Below are experts of layer 2 (counted from 0) of a mixture-of-experts language model. Rows are named router (the router's row for the expert), up (a neuron's input weights, with its number) and show model dimensions 0-95. Each number is 200 + 40 x the weight over its row's rms, rounded and kept within 0 to 999.
Before each expert's rows: "comes after" lists some tokens at least twice as common just before its tokens as in all text. This comes from a sample of Wikipedia text that the model never trained on. Tokens count by the router's weight.

# expert 127
comes after: " the", " The", " World", " High", "The", " National"
router,165,188,254,154,162,214,205,158,181,169,151,182,244,283,188,213,228,177,270,302,230,168,238,191,149,256,169,198,108,181,174,280,264,210,176,223,267,134,225,182,223,245,204,192,206,152,245,204,201,153,197,133,174,230,253,242,176,110,191,211,139,168,185,254,255,156,168,225,219,194,227,211,227,143,204,236,178,239,153,217,211,192,224,177,272,171,156,232,204,180,235,140,215,171,189,247
up0,140,181,223,260,207,151,235,188,181,187,181,255,199,175,126,219,183,137,147,156,197,176,217,288,187,206,179,225,263,235,136,233,237,200,209,225,199,187,204,165,195,212,218,191,257,262,213,184,188,174,238,95,147,210,223,125,230,165,215,241,191,190,303,223,144,178,170,162,178,189,172,268,174,170,208,213,308,174,191,109,234,211,220,213,176,182,280,239,211,262,204,189,213,183,141,194
up1,119,224,168,119,171,170,241,228,264,144,192,197,259,219,135,200,200,260,284,152,231,231,203,236,213,201,306,159,126,223,226,215,202,175,214,160,167,227,177,136,226,283,144,170,225,196,251,201,138,140,241,197,115,181,161,186,191,240,246,188,208,185,158,209,181,150,275,208,189,228,184,175,167,205,158,148,141,274,242,233,198,213,223,224,203,191,189,212,235,249,234,226,202,195,194,191
up2,195,238,149,256,280,106,178,236,213,154,172,197,254,206,143,190,226,184,222,234,185,199,194,178,262,120,205,172,237,225,258,272,157,234,142,209,250,218,205,136,120,216,199,255,310,197,210,182,178,185,233,191,189,260,174,189,192,214,187,213,222,184,230,145,133,157,212,202,163,135,173,267,233,172,230,150,163,206,166,159,214,199,240,178,238,187,150,198,200,221,168,155,289,232,221,163
up3,252,152,218,220,152,204,131,199,161,210,228,200,117,216,209,168,198,192,191,246,151,255,171,135,188,121,147,165,275,163,167,243,201,208,223,239,189,292,153,230,158,225,195,209,209,250,144,204,221,147,192,87,177,212,140,234,171,228,222,187,204,211,243,139,199,176,241,186,273,148,150,226,245,190,218,175,190,276,226,172,211,212,226,186,191,192,179,255,279,253,182,236,228,222,144,243
up4,212,205,239,212,213,136,200,230,253,165,253,143,183,221,253,147,165,183,237,227,229,237,226,169,184,156,120,173,213,184,218,298,179,219,124,140,251,163,219,233,189,257,236,192,201,154,192,281,176,206,164,241,189,238,173,161,272,212,159,186,150,213,240,234,223,227,200,271,285,204,201,225,194,214,226,213,187,142,157,195,252,251,248,142,198,196,152,258,275,144,218,158,221,213,268,175
up5,155,196,241,250,207,139,217,201,193,227,180,225,279,164,176,77,186,216,180,235,228,107,172,158,146,215,141,130,183,209,151,190,219,209,174,193,198,210,209,199,216,124,235,196,216,187,190,204,209,233,198,201,231,181,228,184,316,247,199,160,259,204,188,190,229,200,201,209,223,210,151,269,239,207,196,218,168,161,109,185,201,205,250,147,282,196,265,198,313,209,213,159,172,211,194,249
up6,169,198,139,215,218,112,179,247,248,198,211,177,156,191,178,263,130,238,271,235,189,191,271,169,245,167,185,210,173,165,192,181,258,213,239,244,265,240,273,158,260,226,214,225,194,210,181,224,164,153,230,208,193,225,235,140,189,133,252,164,270,281,150,220,259,215,240,182,183,206,181,162,125,103,149,213,156,152,127,170,190,167,212,152,203,203,176,210,228,151,196,222,188,189,199,182
up7,177,161,199,222,189,156,213,144,224,225,186,170,252,223,222,202,218,243,203,162,282,165,181,186,214,271,209,154,197,116,186,233,202,221,209,228,236,232,225,133,261,253,136,212,215,172,215,158,201,187,214,168,236,85,223,226,253,222,125,218,275,152,172,181,170,192,189,258,200,172,112,214,259,285,174,238,142,177,190,158,261,265,190,265,243,165,172,217,234,199,228,165,183,213,170,167
up8,224,155,252,132,186,148,145,221,221,215,158,237,113,178,145,279,175,218,186,205,140,238,214,247,148,186,170,151,232,224,209,156,182,72,210,156,179,222,135,208,191,221,165,164,278,176,203,194,199,249,203,241,173,186,233,179,199,283,272,183,259,203,200,200,183,219,184,212,220,180,176,170,204,171,292,257,180,229,141,204,227,233,162,268,229,240,211,184,225,183,176,194,191,242,233,277
up9,183,106,202,94,219,191,208,172,210,192,108,179,201,152,162,160,190,214,164,229,216,223,183,200,233,253,237,219,195,219,186,229,179,233,224,246,218,194,122,143,296,206,204,204,258,220,147,211,230,210,169,227,201,200,243,177,278,162,154,117,234,245,256,215,258,206,190,204,236,203,214,187,200,178,166,221,139,198,141,184,251,221,162,238,111,110,197,125,208,212,262,243,185,189,183,183
up10,171,265,158,221,169,227,233,153,167,159,201,195,229,148,187,221,165,134,184,249,252,192,185,235,193,179,193,206,257,230,243,203,198,249,187,153,228,209,243,211,146,147,184,254,168,226,229,292,138,264,293,127,214,196,120,123,237,154,232,224,246,229,191,159,204,189,148,169,189,230,157,243,221,212,269,238,229,246,243,152,176,186,223,171,132,194,177,241,146,243,207,220,249,226,243,245
up11,204,208,170,254,223,197,242,143,198,252,191,179,193,164,195,149,200,254,196,235,162,285,272,211,196,257,196,257,263,122,159,191,215,292,186,128,214,216,293,162,168,214,197,172,229,252,301,167,131,201,184,233,189,320,160,209,228,168,176,175,210,162,216,193,211,153,209,202,204,219,198,148,170,206,233,159,164,189,244,241,198,178,180,250,213,251,163,144,220,160,250,214,178,198,207,238
up12,229,196,125,139,220,255,186,249,192,234,183,182,149,286,155,250,235,176,192,133,211,296,177,193,295,193,157,245,218,160,180,212,212,169,169,225,226,185,192,262,151,209,180,213,180,258,254,187,192,209,149,136,184,150,224,241,205,185,200,158,195,237,187,246,172,111,209,168,172,182,179,265,180,191,198,192,171,259,120,172,223,175,182,250,222,192,236,203,182,143,213,295,270,257,217,198
up13,78,180,188,267,197,211,276,268,226,213,122,258,105,219,194,187,189,122,156,207,267,152,166,218,229,211,275,184,196,232,172,132,228,157,215,218,205,214,208,179,184,191,179,165,127,218,263,150,161,188,245,232,248,139,203,221,221,191,231,151,264,237,194,246,193,206,167,148,192,242,135,201,215,208,213,243,208,207,160,224,231,256,172,212,221,175,163,193,152,187,219,209,211,204,126,157
up14,217,185,207,228,208,223,181,229,271,243,227,203,199,224,215,209,231,160,281,143,194,224,144,154,182,202,246,261,220,217,219,94,148,169,207,235,229,141,209,241,175,77,179,226,231,217,187,173,210,253,149,190,224,155,156,189,210,186,213,274,205,205,145,156,189,206,196,205,220,247,161,226,186,231,216,249,243,273,253,267,136,198,122,112,260,151,225,189,184,202,172,217,169,177,223,254
up15,242,174,206,194,203,159,192,208,236,204,176,199,221,215,171,159,202,182,221,258,221,213,137,212,215,246,191,159,121,207,288,275,212,208,107,126,204,235,221,118,182,192,177,105,250,253,240,194,219,217,192,228,174,157,191,226,270,138,231,198,230,225,203,230,291,187,186,205,232,238,159,210,234,199,180,258,129,162,188,187,344,152,203,200,199,174,181,187,196,273,202,198,215,186,220,203